python train.py --experts_per_token=4 --moe_layers=[0, 1, 2, 3, 4, 5, 6, 7, 8, 9, 10, 11, 12, 13, 14, 15] --groups_per_token=2 --vocab_size=32768 --norm="rmsnorm" --norm_eps=1e-05 --qk_norm=true --tie_embeddings=false --init="uniform" --init_std_qkv=0.0184 --batch_tokens=131072
Below are experts of layer 2 (counted from 0) of a mixture-of-experts language model. Rows are named router (the router's row for the expert), gate (a neuron's input weights, with its number), up (a neuron's input weights, with its number) and show model dimensions 256-383. Each number is 128 + 32 x the weight over its row's rms, rounded and kept within 0 to 255.
After each expert's rows: "comes after" lists some tokens at least twice as common just before its tokens as in all text. This comes from a sample of Wikipedia text that the model never trained on. Tokens count by the router's weight.

# expert 49
router [172 107  93 172 137 138 132 147 148 144 100 117 114 143 128 154 101 141 147  84 104 213 116  84 156  95 116 113 130 159 102 215 146  64 125 142 128 164 123 143 121 112 190 156 112 179 111 154  28 124 109 138 137 155 123 171 136 116 130 131 176 138 179  92  97 205 131 122 128 159 122 109 127 100 150 146 133  89 110 109 122 133 142 108  84 161 107 132  63 109 122 110 104 163 120 118 122 142 136 157 149 102 145 115 158 127  99 125 108 151 146  79 137 126  99 114 148 141 121 154 171 115 123 123 145  92 167 166]
gate0 [135 143 149 121 128 165 142 124 150 166 187 118 129 131  83 117 143  58 136 126 119  80 138 140  99 189 126 101 129 165 119 116 135 144  92 114 193 173 178 174 149 129 123  98 155  99 153 106 111 108  73  87 148 149 165 167  98 183 125 145 108 156 119 123  67 151 135 122  78 141 133 172 118 169 112  99 108 109 117 150 141 135 102  88 160 110 111 182 104  73 157 159 125 143  98 138 172 136 116 139 130 165 144 106 100  79 186 120 133 142 139 153 154 203 126 140 173 138  74 101  90 161 213 175 175 114  56 104]
up0 [115 125  92 155 113 144 136 145 126 154 134 174 165 145 156 156 112 175  93 124  90 157 144  86 166  71  86 116 158  90 133 157  94 128 134 171  51  64 130  65 121 156 119 161 124 138 120 112 151 115 162 120 131 138  99 104 180  72 136 120 164 133  92 103 168  45 147 160 155  92 131  95 130 128 123 103 130 163 130 146 127 115 138 118  80  98 130 100 190 102 128 115 165  79 167 146 108 100 106 157 173 165  75 155  86 109  99 113 162 130 157  92 105 125 180 119 148 163 145 121 170 147  35  62 110 171 150 157]
gate1 [112 139 120  26 164 151  90 117 145  99 131 104 168 154  78 115  76  61 144 105  73 173 105 166 143 111 149 118 127 146  94  87 147 108  99 127 101 142 105  97 151 150 124  80 131 123  95  50 127 105 131 115 128 145 105 154 113  96 135 171 110 134 179  97  91  99 179 112 161  98 166 166 151 125 122  87 100 123  88  91 165 186  74 114 141  57  94 102 156 151 177 191 125 157 144 166 204 123 158  82 120 185 137 127 119 119 122  83 161 181 166 143 178 157 134 161 171 169  40 132 161 165 138 174 194 118 114 126]
up1 [ 96  88 113 136 121 118  98 148  94 118 104  86 128 101 134  70 157 125 122 143 134  90 152 134 171  94 102 136 108 129 147 195 157  56 143  67 120 104 136 122 145 115 142 104 122 117 148 124 107 123 101 212  83 126 135 171 157 144  75 122 154 139 170 147 165 132 117  97 118  88 132 103 137 145  93 177 109  96 122 100 190 140  97 107 179 159 177 149 198 111 143 125  74 143 187 123 144 143 142 112 136  93 138 166 164 134  86 159 135 104 131 152 157 121  75 114  97 108 120 125 113 114 176  97 187 126 174  69]
gate2 [155 158 128 107 167 171 157 114 167 104 137 135 175 170 141 113 116 110 100  76  97 116 140 162 174  66 149 198 154 168  78 119 122  81  98  88 132 162 160  77 147 137 141  57 158 127  82  59  91  87 185 117  94 205  96 144 140 174  93 173 146 100 177 103 125 119 122 135 127 147 132 141 165 139 143  72 106 122  83 143 110 105 100 101 142  67 106 116 147 183 172 184 108 111  87 167 182 165 120  91 121 175 129 145 119  73 189 104 172 173 183 133 147 141 116 113 178 151  46 193 167 153 175 144 178  74 139 120]
up2 [129 116 149 136 122 101 137 129 125 165 128  76 151  95 162  62 118 132 164 146 143 116  92 208 116 135 157  66 150 152 111 133 137  96 146  98 167 136 169 125 134  80 141 189 131 151 152 127 148  83 114 169 128 112 108 173 159 106  62 128 152 142 169 180 159 133 104 114  90  70  44 121 125  44  77 175 133  67 126 137 140 149 129 112  91 134 123 158 156 113 148 162  78 123 174 111 104 122 129 181 112  73 108 127 155 161 111 147 135 119 128 134 133 134 130 105 134  70 144 117 150 132 194  64 126 104 139 123]
gate3 [164 129 131 131  91 180 112  93 191 207 155 137 149 127  44 173 163  67 136 131  97 125 101 171 146 200  97 133 113 214 196 204 108 125  90  90 161 123 164 117 152 132 123  91 155 105 119 103 118 127 122 108 111 121 116 139  90 156  91 126 109 195 108 107  98 131 156 156 119 126 116 180  90 130 150  99 137 100  89 126 153 161 134  76 110 109 103 159  89  76 190 154 138 174  97 156 170 114 122  96 108 171 145 126 118  70 238 132 155 166 154 126 128 153 127 127 169 153 109 108  92 151 153 148 157 125 102 123]
up3 [163 123  91 180 154 159 142 162  95 112 128 150 148 166 186 120 127 183 122 100 105 126 144  69 109 116 162 152 162  69 125  31 150 134 131 116 120 147  98 122  98 112 121 156  97 133 150 176 111 163 152 161 147 122 115 130 140 110 155 140 159  79 140 141 123  96 149 108 123 156 189 111 117 143  87  98  75 128  97 129 131 114 123 140 160 100 146 151 198 143 134 129 121  91 185 152  93  58 133 134 149 140  86 126 181 157 107 116  94 150 121 120 114 108 144 141  97 150 145  75 136 148  67 102 128 129 144 168]
comes after: " |\n", "0", ")", "1", "2", "3"

# expert 65
router [152 130 185 143 155 123 117 153 147 162 107 141 149 128 139 153 149  93 103 155 123 197 123 168 174 135 150  81 128 138 120 162 112 104 146 167 157 133 127 116 137 117 179  68 157  67 152  69 179 126 106 139  93 171  96  49 115 141 159 113 108 186 158 139 126 173 113 123 136  69 125 147 118  80 107 118 126 157 115 137 100 140  98 158 151 129 120 122 184 129 123 119 119 153  48 142 138 148 122 132 134 171 109 128 126 105  93 165 164 150 116 112 145 136  99  75 180 138 146 126  83 115 197 122 118 135 120 109]
gate0 [170 114 141 134 162 168  82 135 158 127 141 138 149 159 165 167 144 105  82 144 132 164 208 175 113 128 104 124 158  84 133 123 135  96  78 154  91 190 202 105 146  84 181 121 128 127 165  65 166 112 102 149  88 162 131 111 108  94 108 209 133 174 163 117  81  98 169 140 131 126 155  95 126 152 130  99  89  87  72 110 169 135 114  94 161 101  99 161 171 136 152 167 101 120 178 173 235 105 147 163 110 134 156 136 134  92 117 152 163 154 158 115 119 120 138  85 143 154  83 137 180 165 137  92 119  94 116 116]
up0 [ 67 133  99 109  70 151 146 126 116 113  96 166 140 134  66 122  90 208 129 119 106 104  69  74 122 166 136 115 144 188 114 118 131 154 125 124 142  20 110 133 146 196  64 125 119 136 112 156 144  91 166  85 173  99 117 170 160 183 157  62 169  93  85 139 138 105 155 103 109  91 105 216  88 101 145 134 122 159 112 130  71  85 124 125 104 126 105  95 142  55 173 151 126 114  75 109  64 133 107  84 150 146 141 147 118  88 128 129 159 128 192 162 131 188 135 164 153 131 110  99 112 149 134 173 177 166 134 131]
gate1 [149  38 139 157 188 180 117 116 133 117 137  91 158 169  92 151 117 105 102 129  91 136 112 149 139 116 117 104 185 125 157 120  86 158 106 130 104 114 173 107 121 186 128  94 144 166 101  61 143  47 116  86 111 115 141 110 136  97 157  72 186 137 122  83 131 103 127 131 156 116 107 158  79 162 111 121 120 145  91 116 124 176 100  95 128 109  71 127 177 116 179 162 141  99 149 154 200 100 121 158 107 164 101 120  65 103 135 129 203 183 193 136 149 143 126 129 190 148  37 124 124 178 142 130 129 150 151 112]
up1 [115 103 144 154 105 139 101 101 122 168 152 117  76 138  86 101 141 140 112 105 144 193 183 155 144  85 117 162 161 155 113 118  75 111 139 115  86 103 126  97 124 165 114 125 187 170 117  80 153 168 111 104 170 136  92  89 124 118 160 131 151 180 116  54 147 187 155 124  84 115 171 132 151 137  75 122 178 170 174 133 115  87 152 102 147 102  74 118 155 178 156 121 165 148 126 109 146 118 149 101 105 106  91 160 143  86 144 106 133 162 151 175 127  92 144 115 121  95 135  78 107  95 234  83 130 108 169 194]
gate2 [205 106 141 110 154 150 120 125 164 102 140  75 171 155 150 149 133 174 110 164 145 136 161 157 124 116 107 101 177 155 153 111 122  71  89 126 139 155 160 131 203 157 126 147 159 140  95  74 120 109 102 149 119  93 131 143 118  89  35 160  91 119 146 150 112 125 107 163 151 169 101 122 143 132  67  79 104 105 105 156 163 145  72 130  88  75 122 128 137 134 154 144 191  87 102 151 198 142  86 188 151 151 142  91  85  96 171 104 144 137 155 138 159 173  73 139 141 152  89 143 172 182 117 145 162 120  72  80]
up2 [156 135 172 126 152  92 156 124 159 135 129  70 127 143 184 173 176 186  79 207 188 114 155 178 123 104  75 153 141 162 188  81 145 133 145  81 139 193 132 127 165 157 152 128 144 113  73  87 193 146  81 128 160  93 154 125 105 123  96 152 120 167 130 135 129 185  91 135 195 126 157 100 167 126 135 128 139 137 104 137 123 171  60 154 145 114 160 139 111 162 102 115 130 144  96 116 153 139 127 179 155 113 141  52 116 164 125  83 126 121 114 149 197 148  73  61 125 112 104 101 193 125 130 162 163 115 135  79]
gate3 [130  88 154 162 153 159 106 158 158 169 145  94 138 165 126 146 134 140 148 152  88 133 140 178 110 131 108  97 180 113 138 165  42 139 114 114 152 128 151  97 159 132 163 163 128 153 130 101 134  60 139 125 123 110  86 129 175 141 119  92 169 136 126 159  59  87 126 104 148 153 109 151  65 120 110  75  98 171 142 105 119 147  64  89 112  79  85 171 166 124 189 145 125 158 148 147 203 121 138 130  78 153 136 144  79 145 159 118 139 158 204 132 110 187 137 127 212 170 121 165  87 172 119 126 132 147 113 103]
up3 [106 127 101  89 153 183  97 111 140 119  95  89 151 124 149 140 105 107 136  89 116 150 131 111 116  76 118 111 113 167 154 103 151 118  87 151 131  43 139 117 156 164  73 120 119 140 113 117 178 174 137  81 145 151 192 161 129  95 157 124 118 115 159  89 132  91 129 104 109 121 123 171 172 154 130 144 162 109 136 160 173 124 195 114 120 106 107 105  87 129 159 130 178 106  91 137 103 171 108 125 171 144 146 142 194 127 154 148 168 161  80 182 134 141 129 121 115  96  69  84 165 117 120 129 181 129 166 193]
comes after: " |", "|", " September", " December", " October", " May"

# expert 69
router [104  83 140 181 242 123 203 178 119 119 123 116 137 131 133 134 177 106 147  89 111 155 160  75 135 220 121 119 123 133  95 177 129 121 147 101 169 115 132 142 126 106 110 156  65  84 140 143 119 169 120 149 133  99 144 168 169 152 120 164 130 104 126 163 106 154  70 127 110 215  83 128 129 119 184 126 141  95 116 134  87 165 150 127  79 119 175 174 150 122 144 143 119  39 222 114 127 149 113 204  40 118 127  88 172 117 142 160 138  93 140 174 130 124 100 111 128 126 148 143  86 138 141 149 134 121 168 138]
gate0 [123 145 168 132 107 214  81 139 190 155 143 125 153 152  99 153 121  84  97 127 105 135 112 169 137 125 148  68 122 117 186 121 150 174  99 120 134 114 141  96 196 117 166 143  96 100 134  80 172  94  97 104 124 121 154  91 161 119 113 113 136 138 128 113 134  96 144 138  75 118 117 116 152 126 117  72 132 123 109 102 114 160 101 100  93  88  78 114 113  75 160 161 100 134 113 211 192 129 114 140 117 179 143 164 119 117 125 117 199 215 155 142 124 155 125 156 186 154  81 106  91 136 149 134 110 123 139 152]
up0 [153 102  95 104 141 115 149 110 147 146 121 104 146 117 179  99  79 106 109 132 121 112 147 114 117 124 119 137 141 157 120 177 141  76 106 105 137  85 101 148  86 170 135  56 143 154 108 137  83 142 167 173  87 151 151 151  79  91  51 119 136 158 160 130 106 139 123  92  78 150  67 179 115  81 112 195 104 125 112 137 144 136 123 105 143 130 131  97 136 125 149 130 158 182 202  94 105 118 120 124 140 145 102 155 145 177 188  76 124 122 129 132 131 111 145 187 116 125 143 109 170 118 132 151 123 147 115 101]
gate1 [143 104 163 151 113 225 127 109 175  90 197  98 139 143 127 127 110 115 155 105  78 130 145 180  83 223 142  93 155 178 150 108 101 124 105 151 104 120 129 113 156 135 121 124 110  96 148  98 173  97  96 148  78 118  97 146 141 116 106 135 149 156 162 134 109 122 144 148  93 169  74 166 117 154 122 137  99 130 100  94 116 150  82  88 151  86  70 114 162  81 180 154 191 136 179 180 162 112 130 131 136 183 120 123 116  74 151 114 166 208 149 126 122 176 144 138 190 158  90 113  68 156 178 136  84 141 111 146]
up1 [154 128 110 178  89 142 175 100 160 149 153 142 116 137 175  92 154  73 106 155 139 158  56 134 158 124 165 133 127 107  72 123 121 148 100  73 138 124 161 137  97 133  79 155 152 120 162 121 201 156 142 115  56 144 102 147 143 135 138 150 127 145 130 154 138 115 128 174 158  69 122 148 125 115 103 160 103 145  93 108  84 135 101 106 114 148 124 109 145  97  88 182 150 176 122 135 135 137 141 133 154 127 126  54 187  93 132  35 126 148 107 151 105 127 115 130 134 180  68 116 189 119 169 180  91 127 128 126]
gate2 [148 129 125 113 177 194 109 129 152  85 129 107 163 161 127 158 117 128 123 144  80 138 144  88 116  96 109 133 198 179 139 167 130 148  85 100  88 123 169 122 139 112 100 176 146 139 113  92 129  59 108  89 117 136 134 175 125 106  94 143 169 107 154 145 142 166 128 124  75 117 165 182  73 100 126  76 116 123  93 103 108 193 106  85 126  94  87 135 150  93 190 188 164 116 193 139 198 154 141 101 133 167  95 137  69  43 156 128 236 185 160 144 144 145 115 104 175 162  95 137 139 155 174 110  91 159  89 101]
up2 [107 134 110 138  89 128 141 105 171 133 160 119 161 151 141  51  78 137 152 105 149 166 141  99 149 162 129 145  74 155 186 114 148 141  87 156 168  88  86  95  63 132 184 109 120 179 134 156 117 151 165 187 130 131 126 133  84 101 109 178 125 168 125 123  87  95 135 117 111 108 116 149 151 104  57 121 103 141 150 144 191 140 167 164 180 142 129 115 143 117 118 149  98 184 175 114 126  83 120  87 116 129 135 113 137 191 119 104 126 134 158  83 147 140 123 164 124 167 119 115 137 115 105 137 116 109  96 118]
gate3 [158 100 153 159  94 173  98 139 170 148 162 157 135 131 105 190 122 105 186 101 109  83 133 102 146 197 138 147 148 179 161 141 161 115  74 135 104  69 193 107 169 122 119 137 120  99 167  76 151 110  67 115  65 125  69 131 107 151  52 111 172 116 144 152 154  94 131 101  91 150 131 180 112 125 101 129  94 139  82 127 108 143 108  55  72  61  78 150 141  98 161 192 140 170 131 194 183  97 119 124 148 166 111 126 146  72 130 141 158 184 139 120 122 160 102 137 169 176  96 148 117 175 166 180  92 163 120 118]
up3 [134 112 170 132  96 122  90 183  98 135 103 157 115 125  68 213 119 127 179 105  88  68 149 110 164 166 119 102 124 112 158 109 127 143 149 136 102 140 176  95 163 130 118 120 108  89 140 108 173 147  34 108 150 149  99 116 114 173 139  61 178  92 177 121 231 133 112  95 164 160 161 146 129 163 187 111 120 102 113 154 130 142 118 127 123  71 123 127  50 163 136 114 116 118  70 142 156 119 112 120 124 102 136 156 152  80  85 196 125 103 137 127 140 153 127  97 102 101 182 158  93 135 140 121 103 201 200 126]
comes after: " |", "|", ";", " University", " United", "born"

# expert 48
router [157  74 103  88 132 158 183 137 140 133  89 151 127 133 130 114 109 109 145  65 111  43 152 109 148  86  98  62 135 140 111 185  94 119 119 189 113  96 107  94 112 127 117 150  71 113 145  91 117 100 138 123 131 154 223 177  70 141 134 127 155 153 167 145  54 176  83 127 138 152 176  91 128  93  96  94 131 168 118 113 122 106 137 123 167 142  92 103 144  42 155 108 122 180 182 128 139 126 161  91 103 136 131  58 120  93 199 117 147 156 155 202 130 136 122 170 130 128 146 138 186 105  83 127 138  95 141 103]
gate0 [141 132 149 146 118 120 133 153 169 169 158 128 145 193 150 107 146 125 130  65 154 150 139 113 184 148 103  72 135 126 126 152 125  80  66 146 114 123 168 150 202 146 184 134 138 111 115  96 147  53 141 135 147 132 126  86 142 101 135 140 151 122 116 168 101  76 120 142 104 106  68 110  89 147 124  95  96 159  92 119 162 151 146 105 153  99 118 124 182 128 165 200 138 138 162 191 205 132  86 154 126 158 144  91 110  84 151 126 150 140 172 171 133 163 210 129 136 158  92 168 132 179  74 148 163 119 114 110]
up0 [149 192 178 134 119  88 147 212 141 157 137  86 111 176 142  77 181 115 129  85 209 162 151 124 128 156  96  94 118 121 127 165 113 100 113 140 123 127 160 182 175 113 168 134 145 116 105 150 147  92 134 133  94 176  91  71 124  68 141  89 164 120 137 191 124 157  93 133 116 118  82  53 127 121 135 120 107 136  95 103 149 139 195 154 165 187 185 123 166 136 132 193 139 146 142 140 192 116 114 133  85 113 169 125 165 141 133 112 139 156 139 138 120  97 135 131 109 101 135 153  91 137  54 170 112  85  84 115]
gate1 [115 176 164 165 156 175 181 133 227 118 202 110 178 145 148 116 145 139 147 136 165 147 126 171 157 174 137  76 152 166 192 168 106  87  77  84 133 138 137 154 181 147 197 131 168  97 168 111 152 101 160 121  85 115 100  58 142 129 109  81 181 170 162 138 113 111 124 133 142 148  85 126  96 109 131 119  77 156 102 157 150 141 128  80 201 139  98 140 141 131 158 201 131 126 112 174 164 166 139 169  77 143 155 179  93 110 150 153 170 176 150 141 142 137 154  87 154 176  92 135 175 166 119 160 112 161 119 118]
up1 [182 166 154 107 117  55 180 185 169 102 151 105 131 115  86  79 147 152  90 128 159 114  61 183 138 140 100 152  94 124 141 165  53  94 143 117 101 122 161 124 171 136 144 148 180 126 154 169 132 126 110 152 104 152 116  74 143 136 128 101 189 134 117 199 130 133  80 101 127 152  99  57 154  86 145 163 113 139  34 123 124 127 188 141 172 188 151 167 126 148 107 146 175 115 124 129 149 155 115 127  87 102 153 163 151 121 167  93 145 106 121 100 113 104 153 119  99  93 152 140 139 130 160 124 124  99  82 105]
gate2 [132 204 131 129 113 206  86 106 170 131 145 156 201 181 133 146 137 126 129  74 101 104 159 136 105 166 133 145 175 166 128 151  60  43  61 118 113 168 167 117 139 125 144 176 153 146 175 127 150 121 120 164 149  98  74 144 102 172  93 119 149 124 149 162 123  95  88  70 131 121 113 135 120 142 102 119  92 136  53 133 136 124 113  99 163 111 127 129 141 125 206 160 179 166 108 196 156 132  97 132 119 204 106 159  95  23 135 108 199 152 130 117 174 149 161 159 180 150  53 111  95 186 108 134 116 134 119 100]
up2 [ 83 110 149 120 138 149 120 121  99 122 129 114 125 127 156 143 153  97 133 183  78 160 133  83 133 175 137 136 142 151 174  35 186 144 163 170 140 118 115 138  71 139  78  90 145 126 103 145  66 139 107 108 155 135 110 114 112 165 133 156 115 159 107  80  30  70 196 154 131 157 195 175  63 137 166  90 146 113 103 111 128 139  86 127  83  61 117 153 109 115  86 102 119 128 183 102  81 102 178 137 163 166 100 152 127 163 108 147 100 140 146 122 159 118 172 162 124 123 168 149 127 104 156 158 128 115 105 123]
gate3 [155 170 124 156 160 142 163 143 168 153 182 166 147 183 128 117 139 185 155 130 138 105  94 146 165 121 119  79 121 101 157 202  81  90  79 123 128 134 148 116 152 103 140 119 170  95 120  83 109  88 158 121  95  96 111  48 133 131 107 165 207 183 131 140  99  75 157 177 127 146  92  91  80 145  88 127 106 165  85 169 135  96 114  94 136  96 106 205 161 199 159 208 164 131 121 171 156 132 145 153 103 164 145 119 101  92 158 118 155 135 175 109 143 168 185  80 136 156  84 153 165 173 111 129 190 164 101 106]
up3 [ 87  81 115 130 140 186  82  66  84 144 132  83 140  72 171 170  99 103 104 141  80 131 150 104 132 139 158 156 165 125 107  52 184 179 139 123 104  97 105  75  97 141  79 108 146 144 131  93 100 142 122 130 193 146 126 194  74 158 134 144  81 134  97  77 135 143 162 119 115  96 181 197 106 169 151 105 122 139 180 110 117 183  75 131  98  85 104  75 113  99 129  74 115 131 119 103 130 134 150 104 197 140 117  93 104 115 126 132 109 171 124 105 124 143  99 142 119 179 107  80 102 124 139 134  97 155 170 167]
comes after: " ", "–", "1", "2", "%", "3"

# expert 51
router [140 120  91 143 156 132 127 127 104 137 146 153 147 124 128 140  95 118  83  71 136 194  99  74 126 136 121 155 129 186 129 111 121 102 118 178 124 118 104  82 139 122  95  97 102 155  99 127  93 123 137 133 137  85 151 202  62 123 156   0 109 168 159 173 176 141  99 124 112 106 171 132 125 176 163 145 130 107  94 149 141 104 122 117  69 115 143 142  71 141 104 104 108 196 129 169 134 128 152  50 132 155 119 130 134 150 127  97 104 124 126 127 134 141 112 138 101 168 137 149 123 127  88 124 129 120  90 157]
gate0 [157 136 178 119 110 190  90  83 166 116 163 158 166 162 140 159 106  74  97  93  79 115 105 158 123 151 111  99 170 149 122  82 127  82  66  99 163 121 153 130 198 165 119 100 169 141 119  90 155  85  95 143 143 133 180 167 142 113 152 140 185 134 161 132 146  77 119 109 148 144 140 156  93 117 145  95  81 108 142  84 120  95 115  90 109  75  70 165 183 112 189 171 181 127 129 164 152 163 115 183 164 159 109 149 126  94 171 180 181 151 144  83 168 143 182 140 140 142  55 151  96 137 144 124 181 124 148 183]
up0 [ 98 143 147 115 145 188 178 127 137 162 110 122 122 135 157 130  95  79 149 108 146 132 147 111 123 126 129 132 152 172 148 115 180 176 151 119  89  96 134 118 125 102  76 151 118 123 144  68 141 162 159 128 149 220 139 138 189 199 135 113 136 156  50 104  90 148 135 161 137 147 152 120 185 164 110 121 160 164 161 114 123 150  82 107 167 142 136  97  99 111 124 114  75  60 100 113 158 119 108 117 106 123 133  62 145 128 166  95 138 188 184 173  73 151 151 135  80 140 118  98 126 165 132  81 121 116  99 131]
gate1 [111 151  85  89  66 161 141 126 127  94 170 142 151 101 131 127 137 121 141 119  90 153 110  69 108 111 157 146 112 161 140 119 114 134 136 121 135  80 157  76 113 121 124 129 187 133 143 131 113  99  67 121  57 115  47 189 119 122 133 122 119 103  88 151 121 116 169 115 109 124 108 155 100  77 158  95 132 142 100 117 139 137 182  92 126 113 119  98  93  96 168 159 105 151  85 151 179  72 153 122 132 164 162 106 154  87 135 134 153 138 140 105 134 117  91  86 163 162  93  76 214 112 166 156  76 134 135 129]
up1 [106 113 112 111 119 114  77 133 172 130 147 165 121 150 123 147 125 197 160 129 117 110 167 132 170  85 102 136 105 144 146 131 174 150  84 121 126 144 155  92 174 119 164 166 142 156 108 101 162 136 153 187  97 123 161  78 175 158  85 116 206 192 161 201 166 130  99 165  98 147 129 133 152 130  38 161 116 126 170 148 141 100 173 110 157 114 126 154 115 210 125 153 126  81 134 169 148 124 145 128 153 127  97 155  98 111  74 195 131 130 152 142  89 138 126 105 138 140 157 201 127 164 149 103 127 160 162 111]
gate2 [193 145 155 150 124 153 129 180 121 146 102 146 139 137 155 119 161  94 113 118  85 133 137  48 134 138  84  92 123 118 122 121 120  45 108 125  78 103 125  98  95 147 227 111 137 109 143 129  70  76 200 131  81 100  90 145  34 127 160  89  98 118  95 100 108 152 149 119 139 110  86 106 143  87 142  81 130 163 120 137 158  98 137 111 148  98 106 105 117  98 158 162 141 140 140 160 141 170 157 102 107 172 132 131 139  83 202 147 151 152 149 148 150 125 145 168 115 135  88 111 148 142  91 130  82  81 143 113]
up2 [148 157 151  90  90 145 116 140 120 122 105 159 130 153 160  87 187 104 145  91  87 147 150  74 147 142 136 104 115 144 121 111 121  71 124 181 123 137 114  63 111 135 204  85 132 114 137 151 103  83 179 137 141 104  90 147  67 195 145  19 101 149 156 134 162 156 209 136  99 107  92 127 182 114  62 118 142 174  67 146 143 132 139 118 148 111 121 132 161 123 137 129 139 117 179 106 170 188 124  57 120 121 158 108 129 119 153 129 135 120 140 184 170 123 100 179 105 131 115 107 156 152 116 120  90  71 125 109]
gate3 [134 110 116  98 149 148 145 129 125 123 181  97 151 150  93 165 101 109  61 161  94 139 167  94 119 150 122 155 145 138 128 119 138 107  80 136  92 145 130 107 114 228 160 136 191 169 141 133 137  96  69 118 128  95 172 172 105 126 117 114 149 131 177 136 150  53 153 126 129 148 202 133  89 116  94 108 106 132  48 139 151 139 184 113 104 134 111 167 144 100 151 169 174 141  98 180 185  66 158  78 115 143 148 130 127 109 108 110 170 152 137 155 133 142 122 134 179 149 131 128 125 153 191  61 171 173 122  81]
up3 [133 119 115 132 191 133  79 100  92 130 153 157 117 145 128 150  95 155  53 181 138 157 145 121 114 148  93 183 140 122 136 127 128  93 123 119  55 178 130 109 111 171 204 156 194 145 131 145 143 113 103 108 136  80 181 175 117 116 187 137 124 162 158 154  98  70 114 115 124 123 175 110 100 177 135 162 142 130  95 152 161 128 128 121 129 179 137 138 164  83 113 148 139 163  68 162 106  86 176  82  93 108 134 154 142 132 119 136 126 121  94 119 156 128 150 167 179 123 137 165 110 131 172  63 186 144 136  79]
comes after: " of", " in", "\n", " to", " for", " at"

# expert 73
router [186 147 101  88 118 156 173 104 132 123  93 161 134 130  73 105 116 126 221 125 135 115  97 119 124  99 125  89 122 119  85  65  67 109 114 130  88 157 123 113 129 147 102 165 173 173 119  99  55 138 169 116 139 138 141 102 175 149 109 124 137 132 197 100 179 155 146 127 112 126 129 128 126 148 141 115 120 213 136 105 127  77 124 128 134 118 132 131  74 125 162 149 123  93 142 157  93 113 107 110 164 150 127 226 139 107 126 111 141 154 111 162 103 110 145 190 115 110 137 204 129 121  73 157 127 126 107  92]
gate0 [157 111 144 121 158 175  97 129 144  78 156 159 160 147 152 129 153 127 137 128 105 111 100 107 152 116 140 122 130 120  88 149 108  99  83 100 111 129 151 178 171 109 144  66 176 122 112 130  97  92 107  83 135 130 163 116 104  95 112 159 140 186 157 140  81  41 124 113 150  84 108 113 108  98 141 124  99 173 142 128  84 208 120 130 145 102 104 171 115 123 162 165 185  89 105 153 165 126  71 142 187 142  96 152 102 108 124 149 148 145 169  67  88 166 135 159 173 188 101 137  95 150 122 133 123 164 102 152]
up0 [149 134 155 159 125 120 125 102 125  53 111 153 124 106 163 149 164 120 165 152 155 105  81 106 121 101 120 157 125 137 116 109 117 141 154 101 122 124 123 196 187  93 123  92 159 152 148 163  98 125 102 128 153 151 175 136  97  68 104 165 141 195 159 141  58  73 104 118 173  93 129  85 101 113 152 134 154 158 177 156  73 192 120 154 130 129 163 168  73 153 121  96 223 126 114 131 145 126  99 112 152  98 106 130 123 169  98 150 117 120 104  58  92 141 145 176  95 145 162 144 127  94 109 162 111 175 104 137]
gate1 [164 161  90 128 106 181 135 159 175 155 159 134 152 150 154  89 112 121  99 146 124  99 130 140  96  92 107 101 155 122 106 136 132 118  64 115 106 102 151  98 153 124 161  96 158 153 100 102 132  90 111  87 115 146 127 125 134  73 131 116 144 151 167  85 126  88 135 152 119 124 127 205 134 168  82 104  88 124  84 114 187 160 118  95 148  83  67 146 146 132 210 172 152 124  82 187 181 161  86 127 171 205 129 118 111 106 104 106 192 200 159 153 102 153  59 123 144 190  31 111 150 170 102  76 110 162 143 109]
up1 [111  60 150  95 108  83 175 142 162 163 118 142 125 136 124 177 107  80 122 149  90 162 185 151 112 130 170 158  72 101 167 144 118  96  85 141 111 192 137 107  53 130 113 140 160 116 112 151 117 125 132 125 120 155 118 162  75 125  92 135  68  95 103 117 131 141 160 104  97 151 125 104 134 180 162 100 100 162 121 132 141 133  46 134 184  89 158  95 130 117 163  91 119  72 138 145 135  79 130  78 119 116  94 253 130 124 113 158 131 115 134 102 125 137  88  60 138 114 146  82  83 145 104 124 150 137 163 108]
gate2 [174 161 141 161 131 185 132 150 139 191 148 107 150 153 138 121 195 107 128 118  79 135 119 133 114 110 117 147 126  79 178 157 125 136  95 104 142 147 111  73 134  77 145 114 145 151 110 105 109  74 112 109 112 174 110 160  71 161 114 112 132 171  73 142 109 105 153 135 137 133 108 156 120 101 120  52 105  68  70 113  24 187 102  24 135  90  99 172 108  97 150 184 166  86 148 178 181  81 189 114 114 178 124  85 126  94 146 122 176 206 139 157 140 172  97  97 153 163  80 146 130 161 111 179 138 107 140  88]
up2 [149 125  75 121 176 123 124 104 160  66 156 114 137 142 129 118  37 168 156 128 134 114 131 109 140 136  93  71 134 187 111 120 137 113 134 194 141 162 123 163 143 171 123 148 112 155 107  91 144 129 138 165  94 100 131 184 145 138 119 149 103 119 189 170 179 121 143 185 174 147  90 145 143 139 162 159 122 134 139 112 175  84 154 162 151 148 100 100 174 101 108 147 175 104 136 118 127 137  96 113  93 128 155 142 166 128 113 169 148 108 124 101  96 124 116 139 129 178 126 126 121 131 179  82  90  94 120 133]
gate3 [110  96 143 126 104 157 111 187 130 151 103 197 200 153  85 138 147 163 146 117  91 145 147 157 165 142 100 104 129 146  96 152 143 100  65 111 133 156 150  99 129 103  81 117 143 135 104  86  58  69 121 118 159 116 123  89 129 124 121 130 146 124 128 167 111  88 151 153 122 121 116 140  81 109 112 119  83 151  72 139 149 146 106  94 110  76  57 152 151  76 147 170 111 165 102 158 191 170 102 150 189 177 105 159 101  55 105  82 162 152 158  76 135 112 117 122 229 126  79 178 172 195 158 119 102 121 128  85]
up3 [ 73 136 157 136  56 106 100 108 128 124  86 152 136 139  83 151  87 161 121 132 148 151 152 184 121 140 159 146 105 145 125 170 132 154 153  76 122 152  92 138 115  98  42 151 163 127 101 126  78 104 129 101 152 135 115 105 118 149 141 121 162 125 105 154 104 127 112 138 102 147 133 109 106 140 123 100 152 133 162 202 171 151 139 174 159 120 144 121  83 137 149  99  95 170 159 157 127 154  87 143 140 153 116 166 126 125  98 120 120  99 132  46 142  85 155 107 162  64 158 157 126 106 126 125 126 108 165  93]
comes after: " |", "20", "19", "–", " are"